config.yaml
num_hidden_layers: 13
hidden_size: 384
n_experts: 8
experts_per_token: 2
d_expert: 272
d_shared_expert: 0
hidden_act: "geglu"
moe_layers: [2, 3, 4, 5, 6, 7, 8, 9, 10, 11, 12]
router_score: "sigmoid"
normalize_top_k: true
routed_scale: 1.41
balance_loss: 0.00298
balance_bias: true
init_std_router: 0.0377
lr_router: 0.000388
num_attention_heads: 6
num_key_value_heads: 3
head_dim: 64
vocab_size: 8192
norm: "rmsnorm"
norm_place: "pre"
norm_eps: 1e-06
positions: "rope"
rope_theta: 10000.0
rope_fraction: 1.0
qk_norm: true
attn_scale: 0.125
tie_word_embeddings: true
parallel_block: false
init: "normal"
init_std_qkv: 0.0221
init_std_o: 0.0
init_std_up: 0.0221
init_std_down: 0.0
optimizer: "adamw"
learning_rate: 0.00092
lr_mult_up: 0.803
beta1: 0.95
beta2: 0.95
lr_head: 0.00603
warmup_steps: 358
schedule: "wsd"
decay_fraction: 0.847
decay_shape: "linear"
final_lr_fraction: 0.0
batch_tokens: 32768
max_seq_len: 1024
doc_mask: true
train_tokens: 313800000
max_steps: 9577
dataset: "wikipedia_en"
Below are experts of layer 8 (counted from 0) of a mixture-of-experts language model. Rows are named router (the router's row for the expert), gate (a neuron's input weights, with its number), up (a neuron's input weights, with its number) and show model dimensions 0-95. Each number is 128 + 32 x the weight over its row's rms, rounded and kept within 0 to 255. Numbers have three digits each.
Before each expert's rows: "comes after" lists some tokens at least twice as common just before its tokens as in all text. This comes from a sample of Wikipedia text that the model never trained on. Tokens count by the router's weight.

# expert 4
comes after: "\n", "=", "-", "  ", " in", " ="
router:161107176147159181136157111255153126101114117149103174134099147151176114144185157146109109156106105118150138099104196114128103109146139110125119154167130164125152106058155088124105115106193116139111196102143095156106110156114089113156174104064105133126138059115123109076109185170138140186
gate7:196189121141136156100118135104131138121145127172119129099084136164105149153231126098131169110070129135140093060113126162140075145138097143135125187136115060119123156143101176133163119174150086139081140131058172142135174151137100122125151149109117162162147080086126145141148117113163117174
up7:090140168122163164171144155126134112145088062116191105142113147120169115116147078117162105202130124186147106077085167138110158087100144153078092065104128154081141154100150125153115137167101110113124130143167094158091109108090189083167132093136126170142169158188053111170110112145092043131
gate8:100132086127093087087130093167096160142074124127062069150046102151112129113113128159144117138152085175132088126115174119175090128182103140128110122076153086165150105147177058147166156129186098059134123150129101125076145078086206070177162219081100169098126128102143153129168082088126152155
up8:095160124091130091141099086098222145177130114111144129104212158124142126091127109122148133141146130152111090073176128124172105145154041199133056127124138093098072151155125088139118127093146120098123122144120155137123157126176160121137092125136121073137157105193112114123163045093139161092
gate9:180143181102097088157099131161118102146109091139131083104112074117117113114140148156113192081138160097080132094124146111162126098090126077173108139122121160107158151131126106130154079149139067148103125132174128120122121120146154078157125129130143141152101103199114208121123162097160147130
up9:171109145111095111096126107136151104167106086090079096127119145069113111153094145171091153114096094112125196151117166171134128098108081127099142153153144129053133102112100136129113111126117120099062125131159163204115099164079127132172136150151155178097067098126142166110114219176102107139
gate10:134170141118142144190141054128147135227173080177089061116113155143117122127165114136132126114113144168105127093035150146138060137053118124107070143147157170134100127175159154170129162188150106113152153152143117149161138162085189093188174093145150135104096115155137117082204151182083125131
up10:170211155138195151111105088103066070127122136153126116150139125144152119166139091128084126150146163096146120128114163159108109162132106118168124094161203110124108174157118089109133141089116113124108105149123111183144141150137121096116130127121096129072188124154146165137124132084190120112
gate11:164123180062130067165143116169152155140134074114055111133139044148085142178157196090133080092138140164136188118134155125082144162134127110145120150153135172064076079139132161087177143159120107127106139123157158136152122099131095131121178098094129119117080111100122121098102131163113103096
up11:116115159103159150109137082092143157090148116173113169102141155118117140124152136119136146106171117205136090081131172065151100129085067160149108119146129160119114170067201085109147145127078112148169098079146121069159078169133189107166102080132143094142137137134092118146139059167116131107
gate12:136147095133159133085137199182131177150110117097147102185125097129154124104179106148134114102102153132138155071144204125132117090142083161145159156157155116117184104106174172084135141121176081148143198151145078147116130169094180070146111083104160163142103105154169078154123130166144157100
up12:183136087159110183151126145088137132111097143114082064132190104154120115101118088125081114157158119140107136079146155090182128138177132145159154073111128181064140091154111094155118144140148124199096112132134150060142182163131137141119146074146114090145162125118136137124113081122183181082
gate13:130145180112137182141142147106133161155096138173118158195104134160133165070128160107113123117123143134124129146092107160213120081124142119130024108123057131149112173117110119128104128142204110129112179163075112138087165055114136112112166143148069151155136120097100118105156174150110121171
up13:154147087125105098179149152155139142068130166121116125137063076177110161095135180106099143095115103181185120171128133125117159119146068079071166077140116140142144094122126107143110130161097165124133105133165143089109121150086169158112118141130125085130105159115135157119123063162132093165
gate14:088128137108130125142138176170166123137166145096117121094135062152098057098175163066121115093120127178202088118141078117100196110111161119112115109159146127146102082154110129143123143163152121073153187078133084145132129143081111134093152063120113145104067129119093138093088126102078153144
up14:137122135084134168148125087131135171063083115146124153119114123092115100107133101107166107044130058154106135075089181107122115115128110098129185139100123092102135159074084182126119154138137134114170129128122146173093154128145135069145140145087101134150097153117136134157073129160107132128
gate15:160158121162135205100110127143120159117160198174148158155144107123089155174132064115118101151136156121133145126106120184185120117140125136180107138108125104183142151159087126144151109135197134150130138138130102155126110095103104107116148081120088158085101140146127135146112079149180125105
up15:145155051130161101147112130111121102062114181126080143144174072093130124128146083138124116141103144169084139118078098116127135171088166154178096087108139084112101133170133133194155151116146106079198164147125149120145162117102084150081140104141098147177116133124089084131142057170162085133
gate16:061161142153074136096136198131086088090134141165132122148060141107194149167134079124126140115084117119089192087077089124089154154116102114209151142129154136133169062158120110107130154050135109142148134129115113117118124143098184067172111170115103170138146094065131090112153137119148155180
up16:153114145159118061116133109155151148140181140140145127132115123157106161107129224138087163085169154142206153166135076101096194162090175160139191087096110117181155110106176106161136106133218178153127101158072152102073105117131147122159125142149112102181146172187120129175163095145114125139
gate17:104114096159111156110156166170100103171150102152088158114133113200105111132137180124142120094107106177198104116130155105113108179101200144076112170190122163125115152116145133085081116123096123130161102167205148160102093134181102122176132078109130106158121100111122102108133150164167137085
up17:061126124114107017057148174105114112075113126206138141080154166144102194076141104081137202141180174168109118110196160114137151112136135168094115092141171157106109127104152131120125145157100176133120140144115080133132123171116116198091090106138132079164055120085134148139135166131120096089
gate18:094102140107137162129194183140139125175094191123120146167103123158131064131122126125117142175127090100121104094095097136101120101136171120176143161123182137092127181116075172141140148085115129083134201092193126131132061102055168097104131168091116141066129104112110132098134153105160147150
up18:105112099130089081179122181165119124126144100203129154204112102158094114167102139098080074144132159058087174188162065081072141126134065121119138140183115104128132143101095077162123114136166196117117139156158128154119103096150145099104123104129104112110146099127132147094145172120116094198
gate19:102117137076125141068123100166131096169061115157133094124116129102128112149082118099171125155137155148085118085150117070097088051129156080094085131121168097085093113139117130110147116130111142110116113132163164198161153128091115141143138127079096094075103100165218136125109183087057129140
up19:139061137156113124161102131122094169133122117106129112129112143143095127072084106184142112105082137131125100074131138104069176174127189180095105071103097125080079164170138138115124135087119115081134167193136045150170101073182126124114195144165095150095106099163085202125139130127144122138
gate20:183136189150084181113072128124122070134106158173131114076115170131103170096128176155057134139151113163142134111132095133173167094134104094127151152069084151130205154084092095167084139133174152141115131151147088169116108195072161075150117087077127138117189098151121116172134106147109065140
up20:118093129153077160097141076173133076141211128156114155148163130201171080128118128110134150101101103223182181157081129119108148154136169139144191145106135116168088070131166137117126144142150154157124169163095107092116132136114091144176117117214078091080106171202099174086137113082151190138
gate21:150127119105149173139129190223133144110156119124182200106091148213102137142117164171086192116130125116128145137059134168151115125139157135118107137172091164157121156095104116120153119065093155159105099150118071141162139159043151092124141143118094092110145125095092144070127110066125118153
up21:139164141129136094120078159094169105177145114091100143130078109125150068129109081158120176103124143130149149096128149133105130145144108166123112115116169147133140142144142179158148145073130129183144082178124143160156084140022173136159095129147157094124179104091098131135111151111177132163
gate22:133128145159129152105146079115145142124096105100104108137114104150063162144139122108130166061140174150178138088135220159135118117109145118142099153070117114165129140125143086147129149112149177190165146094094141167203109072133149119106094128185088101122141167124131163118155173113108154127
up22:114124149193111120126156143136082095105083145104115082153122190103172080155176122122155122121173101122101120152123153138145121127169147089071143137155128154089162119140100108105088111055062152077151166116195169136157125180207072136111120132104124125135111140052117150139175126142105079126
gate23:185161107129156101078179146156160155118158100115131174103180119142095103163124130176105057136115153117109152102145099160177135085115133160153129114132165119064113127103172108089193142087142098156120135097171096156158111106097095064166135091078085152115098038074133145173141111159145160099
up23:127127171098125169056128083162154190146157050153098170154066152125108132156130102106166117090169134091108099106144147117161158116168067102151102209117130096163136145128114135180130176157135196114106100138103132173108108087131140150154073188121099114101088122106143149142166168158139084082
gate24:118133125179139151172176140111084118117110106140106125182089172093134096126070119130109171156089155201141095101174093105157128078092131103168115155083129082081150094096112128140095130092093164135088145110169138178151168148105122138088094090108148138163156103123103129112242120138138172162
up24:139163143140203108161074152102134147130119094175063106099150129120118088134169094130071178161106099182162092091195136144096165106109151126099105135113170130099117109125162103092076170143119094148147096152148127144148151150086142156064093061127107117172140151164068048107114161160118178127
gate25:158107173108058153125090044170159102141171158114094091101070146160158101098167127167115194133073143173082175143081114135140119116099105139122151088141111137142137125094171103099124160120149097168099181103108141124134155099120138158146152088125149148160112126165114185118149156115116182112
up25:128101093070161156128106192076113115123137170035122096172171098123147149087090085149163134129209138127158047130057161115153083151113124119208097154116150185107142171150095091145112133117106156123155118141099135141156098094155169090081088189127129099131153103109186127122135109091158072122
gate26:161100180164224175146125071198145161108113093106088140124171192155114150113054127138167158128125144116117125148148166117110117153121129106156166167129115159152157116117161104101149123124152136140127118144147080184089114049116157093140130146121137021093149105126140131126167139117108064108
up26:125177072117152063119129138128147142101051094069135158121043059149118151148145159156121216077159197169098088149112152177162121080112080130111139161081155120126130128147120095202155121128100160134176114185136159138135169141161103146142201144104041131143136123122195122163095141110196139130
gate27:105041159199171094141138128177146109144134158127105125114118141166140082156128119142145043151105118120116201115184067084161134144114111113096110110139107091084117155166185148121113108119098128113139168117118116187147170145108131106182075171111180104143112108086103130149130145170093118153
up27:139215160158159175124113141102155148182123200101146059140145141164154098132075131113143146121127132176159080147129142132180104132112102182104126185102121175116071144158117146135083124118176133092114157147110116113153112131140139136101124146135169132130106114119152123107117130073188111132
gate28:111100142192063083177083063100124181157158143109130093160124127132154153115085124170138108124119179172087149136111147071159103083062176135148124122110185077141117182109112159091090135115097145013096199164168129115156093093156126134142128185108116108123128104177113123131132127104102134142
up28:145179143093092135129121120157172163162111137137104097166158125157110073132185096146138114085118110049080070178161141108161148125148111209165126186140200156167184115127146137128106206185136155119104144138155133080105125111137156162117158126135159132142108122132137104152160158148130207157
gate29:178144222141091156151144160140085170151083160150150126149173105157092112082094126139081153099162121144122133172135124168116093169142115122136090131127093129126134153083155137144153111082105156077123179138134064152152111113182207101219159069092114123123099099107114141124164051128106156148
up29:109121177178097168138172149103121157155100114158112098099134055106107137118143137100053144120187116158161067164195103130215136133149139153071117105172131152134092109104172135079150104138099088146146134088149125114131147213079116135157129115089128139115064078130099200131139136102170131163
gate30:139100120159116112078150083147143182202134132153110146194096095169142099122143065119126147152106084137105131141201169109113104079137122215119057129098160091084069156160130111166145160131134110108112133109158159143128111125131111140151074096045125187089061109072086138152175124089110120122
up30:111123127114126074093060161128179106128124116126154161063064173130146071085150167111096155157096120147145074138158081173119161130102149131091087154082053157144118148149154104108153130151183117120117138147132152163085096105080109122133157162114127108121093113159069093154090127187082090116
gate31:170167172142107083106151139126178125074139118140159097163101158110074129149163069114114139167181054105086064068154115135135120113107141131129114119067095195154101097119166201110122104115112127145138217117110103180132107071129112115160099151133102120131148123193099194108093137117189143163
up31:091141176172127089126136136125119138098098160188103146104150152124188169080148083072068108090115145120118163120195173162064121150091149077119133126192151140231194148119079110077108120178135172124150104115204183115119122125147141160094154060169055092100155164067115120163167093120078090112
gate32:118188154173132178144151102151114157139198163197186144148144148109148159135137122093112089136078148209112151119113170172142154152146134198088116129167113099128103089095190147126145195089130182166106152099130085138120148138128142151164123156082088079110169099129104105142158086140170163137
up32:096108104081135126136142144113133115120048103068150151128165142171157150118155161172138108092092100157147137155185173118156154151134132159044115147145158084114086134142163125101076113122184148101129090107129117138154069157135151132144113144119140097115123138083128057117154099178125132116
gate33:094135144128089088134169147122159154105124125129104150128104153137101126216107095104126077086115120107122174104079177120120162111181138134143147132109158156105180166083146123137121093117164094126100130093109118108122082079116126123144153109172092181125054149105131190108122112146111129138
up33:149131148122104115105150103077116104109137116157179109185213156157099155129164129086146127121099138136118098108158087194140119144127145148109165103126124102097118153123166183164178217146114167151108129137078154152141151123165156152137133153176111123155133140104105072123150140198023163141
gate34:137115125122138151142115123145156146148102088176108101100071111180100105126117203140146150067143196114127116115140158111087133146116128165111161117126118104153079167157108106153133142103095168143100188045155115157097100111138167125093175124078138111082087121119067122126124128136121171127
up34:120111148133113128135173067126096134149105135110105122150151090079122157147116122091113155179142122147144140146071118114147175176153135102129104129065095157144130148206102150176106080062073139139144129152090126112103159174183144114152138183101127151148145166161180157093116147120140102063
gate35:155143181121087160151130161175127180104091157108139089117170135131140122046168168119120103107148155117129166133141110140123109141064182098116147141108126146197102105137125134111110145161114089100135102110099144138118160111143103124115155159119142127072144071119099153151115169110088120088
up35:109124121148141173079106146074113127156155142093144176180142114090129102099112147148152124180132150097108133083165142139135073109182155167127125161149191088114107131107090079148128074129158104117157113100133180154094058111116036116044157158097155103106171108109145113100104116147085090090
gate36:203195154156154131130134088151132053116171103138165109117141132094141108179103141160079202117066125152148153155139118118141138179118059131117145116142111166181164165154097152102122115125130150148112065154084070178158111160052130127233168185085130105134091121089078198159129121129119167135
up36:148101140194182131120109143137097140112133143141157164171121177168057113088165166143103149114072120064214124141067156115200108097121119115175105106151164089166213144122160139167125128116140169125057135117111131138160114123117153102130134181128157139162079076110111166208122131169164205120
gate37:154099164091077152118125129171181088124122140146134127136135113176147133143153142141120098116151109145099154152087159107118177138117139159123128047148153162080125112099097115057139177137070104131138157120134105126120127160136118158159066090050100118123047118115116130168111136123100140148
up37:082098122151142132116191134073123137158160123154129113140150148051130157132034161123145124169153115074131123108131128114140079108107110143103063085155139107147159130136069162116120068170125109103113093207186184095110137147142101081173089181165109143079117147147104072158176126137150109167
gate38:118111121153125145126162121154173162164124129193142117144091063063139103119116118217088147170149127050100140080112150202125126000117160096122187127157161114089144156078102150141136137123159171122155146146157079138118128098127102072126144122117155205160126128094109170132156181122172115130
up38:094143133118139140155140147144119130157140091129156089153141092134108117168132175117185128154157191158188143117149184102105116155121130102162070122147158146115166147131153142122125172087095212134146179171144124102128079165142111084157160153157136095081088155122103128118129102153132132145
gate39:142105115120121148124114101189086141147074111099113097174152119125105063187113142155157122158182152202145122113113145111137172128159161161121123090134115154105110115113119098063141127192153070069133194164117107118100114153092136148118148067140132139099140163174129106084054164172124175114
up39:113086130192111137139158158138181108083105151128122138067084106174130123108171141108104089133135144098129135120085104153138167063141086090098143036154087134101174130141129129116136125063169123096101175113155132139118156201087129160097092141123125123127072118131132091157132095127108157139
gate40:155122140116175101160056122098140133114074121128102159148088129154161113056142125088196123126144173110135117061128112096120111151099160124111130141154151132139112101134185168154140131123073141148120125151085052169126142076092149128123204142165128154100142119136128119167125131170159096193
up40:075125225168112129120099108123153098119101097104162094150128154117095156043075173114184138096071137170174181133163105161166110144097101125174109148178102126196146154220131099106122089183131107138101109113123120121123097201101141118202104111147130156094087141147110085174107140228121105176
gate41:160133098169135086061194119120183145077106112123190143175178195096100086122112109147101124191100110124177091039101149146158140118103107127099131152098178175164154189073147101083149128137157127088177153113147153145148076119062182132155118103136175174109074116148138127150059137117126109152
up41:148162122113178143156137119105181160154201070121101087140134141110114109154148153156134127111082109088153124067176115098124126093177087136126161201107120125104155174113091084105112055097074125054158129162107143149140141091168188019098118115151155124130169139143060155059112115068143122130
gate42:133124213116076186151156080117160125104120064088085096143186172135141125130094134128178120129116107117078110111121161094107140120093095103126111164083113113098070153117113172183090149066163155146137126097141119164146186150123169157120105184149123106140160115125115079185131162171108167167
up42:122115150132121160129144056131130135090134105163118118120170143143103142118130103123114166145174112141119126073056180109120076124112168149101196083155113148110167148150188122182149158134191122160128162148151151180167124088084113152130130064067167147127139127077130108129093116133139200091
gate43:200159128092115125123170110165112086124189135086130135126150138145117148174083129028136150125123083177136156085123130102094067167121105083087020121112104153123070117145171141077119087128165104138116095108136130103136194158078167193187122136149153159121121119135116169122142176159136159160
up43:121142077120113124092127071150154133099131139101111154153141092108110087113167107097110128236108108130162127100134082166142124104100148123137115143132059137136128077127134085150134073105141156114137096103109116157111106142148147153132171110122061130144130139146155119059128152122102147068
gate44:102102147147157148165090194157140183082161111113086130115217084173130085161132139081137092083145083140133110096147098163122178066128071180161136088122206079105078126142134132136099248185184138146107151133147106090150164168091116161158119106113162101135107122130128162146088131212093148115
up44:121181104112202130153112142116062128138126087150083119134166100155124108131137081136170102141123079141192126129107154111073081109112086119103073090164146094186098152150204157172181137140144103119125177189149097207166107123115118111098136130120039127110103175126153142087193118224114154184
gate45:126128103123124122093139124134134121061126103185196158135167136145161156208165153191099176066108119142108112138077173118099130072091102153126085141098086101104158170106123141115104111111150153191099206192077094113151098087115130121133082137073118135226182169108110111120134145099090071098
up45:100106172098096060158110061099148119075108110135165182179082200123111111061152129145086185120113130115126186158169107137146122128092195073127152099118083104092098116106093138128070125159160133156135138119110146114116123070127164185122094179170148119184104139133116098135121064147094104143
gate46:112155168150140081113073196109123100099134089111136129123111104148116162132162088091139147106116158190073178102111111114127094159160108133175107078126111150129106126101158158187119146147167139150150132131086132125137143192149086115140160159164146139178153057096149143080141134082113145157
up46:106151128186168117093085138139084174143162140038122119130108120082159097126108127128116118107059158116125174066069143147149082126126126170160111074114144138106137081072107163165111177132119098157121100122158166112117130104199163113126103135120140105155076078105187110103163157142125164120
gate47:127066169179162185078085150134106120125112100122137160118098120149169118153120196124084159153101071138120113140127142172151118173129080156112116122092139100094042141128099141152107110135146114169096150132104154135096128166141112130133147150144178143158171092070097110185093196186106124113
up47:153121181090122114137147172155144140141173078081158153101103158112142098094163204116131117207101169118181080121143111132112148148128159141119136162085095115079115131132152118116129136130129124104083149139066099183152093125139099141106106114077194173155149145108082152129136150033162143125
gate48:158087158187163110098093132138152159182153144119128086186148182144140147114148185133118171156178119152145146148146126179142173165127133082127139088170110178169085127153168140123139154128119102090111201099157054154092092111167140189179159144125077127093064141087083090165122107171139123172
up48:175134153162147062135106101148106146122128113127142054205098171112133169144139145107074183105176134172105131187153145205137148144152104157125168112132097112166183081132184134080128156146177123105136144118090178126143068136149132149157117098148107178126059130121167150115106085114171148190
gate49:125112184081130170091169136125150099104136096152091124207108139127141158121117094159098129168156160134079206083148130150145164159114166178127134130080177135121139149112164148152162149136127167040094135130161149152116042123129108136181237137108097150098120074124110097135162188110148157160
up49:126117102141146135092093118117138123149061154082148144142115124120181112111096151044095120112099112089123122159085153146170046147137142152161098115102119124109147076191115139145075114076094157133156135115042106130184068099140084081131108122146145172089101183120094116157049168104135141119
gate50:130159147131172208073116000137160110147148121155086177180103133108126195135099131064125115074095053092106115132120128150128156099097127143131149143120154141154134123165119176133073152196135100205167168165104123202132174112134059132140097138095115143120124157109120058129117153142092126136
up50:158065112160016134104126210131146085133170124126082156108136091109120145136133160134133128145054162150191157105150140164226131160120148206091066143117162113089096173088171142168145120107136183130178098139136100114127082074157099122110175139189085090144149153134142142171142170156085110165
gate51:131106104105081176143167105138169163125148165131102152160148151195120130172140138129189081096122120182135117139078119149109083168164071125146102190125117100145108147125146141114158167114172130121115182121171108103108114127128133135141159096058140131111112064087081109146179076132100159074
up51:124171160157159108122137089148148091136161125102141139168178109107116100176158141161124119000144102132120121119131126103082176070118113142169096105146153177141145098127115113138121128159154124152125137104155117127094143103104186196122132128122124095150097115141144151122093162114097158125
gate52:125236087096189123184073087125137142121090107139126146126069145172134152134170096113123133089139135160134111182150116106152108169151115153145155153109116128147114124122122102135118105120110145077136127068075060117110078145127152153138135131103147184135214123132109093155083122141142177177
up52:115172134104119144144145144156130111136142189221144146180123132101200138127172124089111144131153187144081183165135137158105117106112125123115167090159156086148142119150132104172150144215069140179123132116125124110122085143127086103167133122101123161119122145080107150089115068093151117140
gate53:152084136100154145111129166155091103101093171136103113129158081169104079156190172094089084054125116130065151137072080142146092133104186137135071161135129070171139117160138105148126111154146075128149106111149106110124140119167140126175172081097134161091150065133112135080072170168073113089
up53:167167118099114134123101097130099137150154165169139117085099152141120159085141134136100152110108159133094070113113110123150166108088098133173186107098045103108181125164103115130135169089123114097113091132152208122182189161166187132144155178109089136101101122148167161198113168097120096189
gate54:183142124138097118137089158106089115101209125180123100093116118131109099122151141122086134122130125154140089146132145174105124085088194114116127147120154174180185179152114168126129176133117149074117104154122121199108139095145129160168112146127111139159154125145083118138107150140177095156
up54:112128107118115112040165150155120163122162157105141123219099163161136088184128138161172202211126125166125147177116119111110085101133144063108173142101133156160134125152107090144154152106098140149138189081145167032102054123163127116128135148162125130151088109165079146136166085113151119133
gate55:185119157120100164146077126211118150147131107180126121140147128107135125078135176166117156152074126133129098157044067108143120144135074104064169128129119153185158093102168126113094128106146105113113083158132077098120095129123123114187123130114119106135119111096109222129128157145113108135
up55:116129109128212156166158112112128105065097087093110104124108111112087121173109085199117127136147125070110113103170120093154111185135173117200157095148134158114152115190164105139101097143169070137079128116115122150107136118102137081088126107157139137103165120194090134114109111143169165157
gate56:161147144075211118157122098154122083131134123107083162174097132145128049100158154138186138187169156073096108159127138133133123051104102101129107147136155112138127148149117155176118089139120213142103131145168121189134091150211099179113209102092163157153071098149174155080128136138134134143
up56:081147149141128128097181090147131154120152108209127172125142137151100093169159131121142148160179147074102109167137084116082128121146122183111100078150139098123131121105084082131113121194163187105153086103128070155070104133139099115040167136126131165143154106082138143092163132123085146146
gate57:107147132132113106161167074097127172094119131110156139165159135107184121152094108135101085115173099135164146076141144116154119090111183179129149161114161143171166110122124114119174101115178140115117161162113140173122176107092169036143128143110113153082145078106131116151131175128094143124
up57:141208247115165078164170083139128118150205144144068149159159109108111158118096090090138117131162081123156161093089107156134142108149149167123125107155185088150105137108073196123131115154119152136126120132171152158102167114127097103150126067163188156131158145164112173103131130153143219093
gate58:135114109112160172144090089178130135124110123148158167178132112164090135104118175120141160129099087118102119142076161100147100095174073120097144159121137152162138162127130128090117090111164125144102159110091144140120111152108158152148095118084127154141163037083182149106097136083151145126
up58:192080113130131166133110113157089125110080107115148144127078128101104095120149133138112145147102117104164111197046139102114148127115148134103025136069157122114158075096109073145140117182111127140126114190118159143094144178155160160126138091147141092209113185094126118089123093184109070105
gate59:176129156108174073124178185150140105086110158105114178172113121148080055113151112117062137125180157181095150100088096127114131123076092090143135201160125104147152143142134133078108205131120139064112100142174094124094139159087153117121090172159104102125172147133134121129114106147067140162
up59:128088116090155138082149182133130178119101137096126157130160191181123080129149102147161126096090131156123204093129154150102129131126164133161148089137101164173153094123124177128117147138118101141095090135121114130089133157125133164169201160152099113116149157098121122130136144115143139172
gate60:170162136105122138144105175139140183119134098161065116104173095120103131177163105147175139093158135202091103051075128118176158155115159159125062218109063170192098116173136136136115125077183123163122135101132078119109154138125144166169111120146164130177113080175098119109188115182105127156
up60:160094129111134160103124168124098150094110081166177152133136126163154142146164112141122152120126142135144095075105166135131158151089155153138169155104140134114109143141136131160083088029187093188144146102136085175154138149130096128131192139169141124132117094148116085108152136079132134175
gate61:155145122116166193038135094106112165109050091219159154147156136144165132125144129141148084165123103152113167051130182101189112062137093112172154142114151111111143183124166132144139088155122103074110181162125118126097128137121124113164130120123129122103044161131101053198134136177086165202
up61:173111194143160156108148165147071103140162130175153079141173060089146155103102107154156097142146074132117166097150188100182092108117137105172113137142186105128177201145157120127146097070187137146109186138166141114121144141139110155178120155129148133092111127091087124189130128147110146164
gate62:074136125179179153088151115129129188133133148180105142131143107145154101174152121149135102138046118132117111139067138169148078098108103094107161146111147178174102120144097124130130107172149180166169128097106107193126139156113138123105096131147064114104124072128117060104112118140097128159
up62:155116064165097195098094154140106138123074137128148120104085118165108101133087108043209126161096089098141178099126111131119167181131112142109169095113113112096157117098181146129092175119127109143120146210086122088153120116195168094169152143111161084204107117246151164137158164080160134125
gate63:110120206113156148146086122106147111093192146133145157109130200113132104090106115189146132202123088110089122194057135133144151145124129172096165117146090184094141098123087149160115133161106147086130146081160086120095103145083208117153096173129121106144096099096125040133115072110102120196
up63:160145157147064207152122107127184058051138149136129154122134165085171169152119158089095111135149156143088130132118073230154097163145159146163134096145138153146138116117149148109113198154131124118126138114125144090134162092131111071177165114132127142101100129101131160140148158100117118150
gate64:114101156105169148202108122187134153136183074098108148161192082089109090114126131150148116121079140105130174141103128150130157141121114119097089151115127166135123108125156083172090119108116084095048143107080111166132175140123117130114092132132169202098140143069132141117137165125148194151
up64:166082113160170111113115132122130151130117176074154046158130107098119124129069119145145163124144158099150143122079134127136062080100115146100091131116157098177125117100106122143092148108041116141123151114142119105148147126140108067083078057120184120137128140129102162196093062161155087091
gate65:122141178106097180121108137136105149143143159131115151130200111126120118157105175041101096042124148182103127063078122073104156139121083095144100112115131102205135152070097196124160184153148102146129094164079093105110167164089153136135127163116072065124091131119107100140166092157100134137
up65:128140073129114166156161123130161104142108149179119150148180115196130179111153143117146066134115128126138148127142056077137133138136077105074151139154143174145179159138161170129099130099144134127132140174119159147105166135170094100132140182099102070128112103152176161149147098127135115110
gate66:071072147160130146144154103173150180132178100091040134102126092049149130168137096155156124115097199163083158114158164115129086128092100149093133108130116142126127113167028143092123116152104172085168054131178077156097080095135149158141138148116105166084169127138148120108146133088131114157
up66:144102151116115165144096111183153192145146134150102129124083091146127166149137082127135121109111153158040170109137151122129126148156149080119108126070130087110137146076117133159127133106163144095170092103150134142118175159187074131104128148132157137137071096191179131082171137092138204088
gate67:150120122113165119101097162114122109175152097130153147074136113127097186111108164151150164158187131208141110094072107110122096086144083120136124113138093158094185126137186096165160123133141121120137107184101180084144155158140101131134078105164136054107156074164166125098096120128130097158
up67:144209161102112108101130102180127135181158147174104069110123075074111128159110137106126182172135116136105132164127149143080117109164133161126124059145140151114122140123103123178144110092124098095100131109093151116171094135186123154167101165107129166045148171099071155135120133069096149147
gate68:160177147101143175081152116112128134165176109185112120108149097154167131138139142181150109101106140169183090103132187122115075130091173145141097164177144086064110129142106139133101128145164149096144136146170142133130121172068141105085146092108143082119119072130154133094119155132031062094
up68:142098122160159094186138124167129118124092113114078108154141135164124099138119092090195139060111113104145130148130178160145128107146097153147096056150085117132129144152133126146114158171092145099144127104134139146119126090192136157091069175199161152147095173107107142159141161126109125106
gate69:150163155157143194077143111132103159097122120108113118106119164169096149107121153110110088154065153120080155080140084077150136146092074160114114148170143099097135093151143146170160130097142103099162161131084137177132103090101099084111187157087118100128222075122141077165057135190119164146
up69:107103107077152120059172111122153196092143080130084176144082129169047066141113117134090158173104102086114127075096130038095185129164129208103093165110144114118110113200127141154118189112126108100113119153131160193124121154070135179092173084094115118118144102124063106177066119186142107104
gate70:118125114121123140142114092117132173142138091127126177142122122128141059147094134157086144160082180109107126121133168098137143066118114150076102098184152116108144131086168130149146143147178171104140124087175100168161145089040122076171119105108090176064134139146166111134123108101125191161
up70:161114121085078097058120147161157141170219087122108105152150150142136143120160162151088064131150080101210082140149122097093111093175136163156076120158117129134126118135170119114157136122133123126152111151113218116112063060089098176102125126135109132140091142160085120138126130111152169092
gate71:146132155094118183127119127130109109099115091161119119134059145133173122075139107121068177168154069074055111102100153067098138119107083174092093073096123057084146081153105099179127089149152112106142147142145140169124147134154139028131152137095135130139163106070076169155175139124127124138
up71:149084101108174120058090161117162117111187123127122120151089115151110105153140139120119181120097087133178065147156152161103091167143137058145197149136067127176166147096106134103121121099100141170053133182115097158139119112094106089122126147140214158159139138130126116203173147194110117099
gate72:213075135117124117096112093122128140120081145136146148076135128101140136120107153135167088109179127111108212147108180137110137069122021089176097087128165116143125121082101193122084145119184144105168133163172137153131158169134125091135149180113119134115185091178150137105096084098150113053
up72:152132139151049100132113146144177183121134094092138144082082151119098190141136119191102122142145123075176076128143071131123149119126189103123149155133078114129139158044120121089121171072124125138049111156154126137136158061101094097191102119075134115086066110121130164178127159157166102120
gate73:114149159123094182124137095148130136086192177190169090129103106121140092177141143133109164135120134145149111081089165166104130109083116119109131124122168111141087109144109146144130064134160152080124176160117121120148132186102178113172123147126106136073121108124089078159146147141093113091
up73:153087147108090194130077155132137123097121141107128113148106126148119154080076175093118155133078120147142112175048134095147130171121122123064189143129084170101174119126069177140105085206086096112107127146160124148112120106106163109191111108134152093127129170109126091174074140082083139061
gate74:134112189122143170137134111155137163137141067142046139160158085209135098117164104169109140169107088191088102087123140103216140091168129138142145124142053097098098149153137117078159132168150140090132182089115103134117102112090146130163162149177107164110110074125110108087083132110143141143
up74:134148142075128167147135081168137154147170116163168130146104102080134147109153105186107114173074166118186108139160130132102136151127178190121116120181137142078153077121118111075154134149076066149127160126175174157089134114112136084101079111090102146092112154112090106129081169166119094101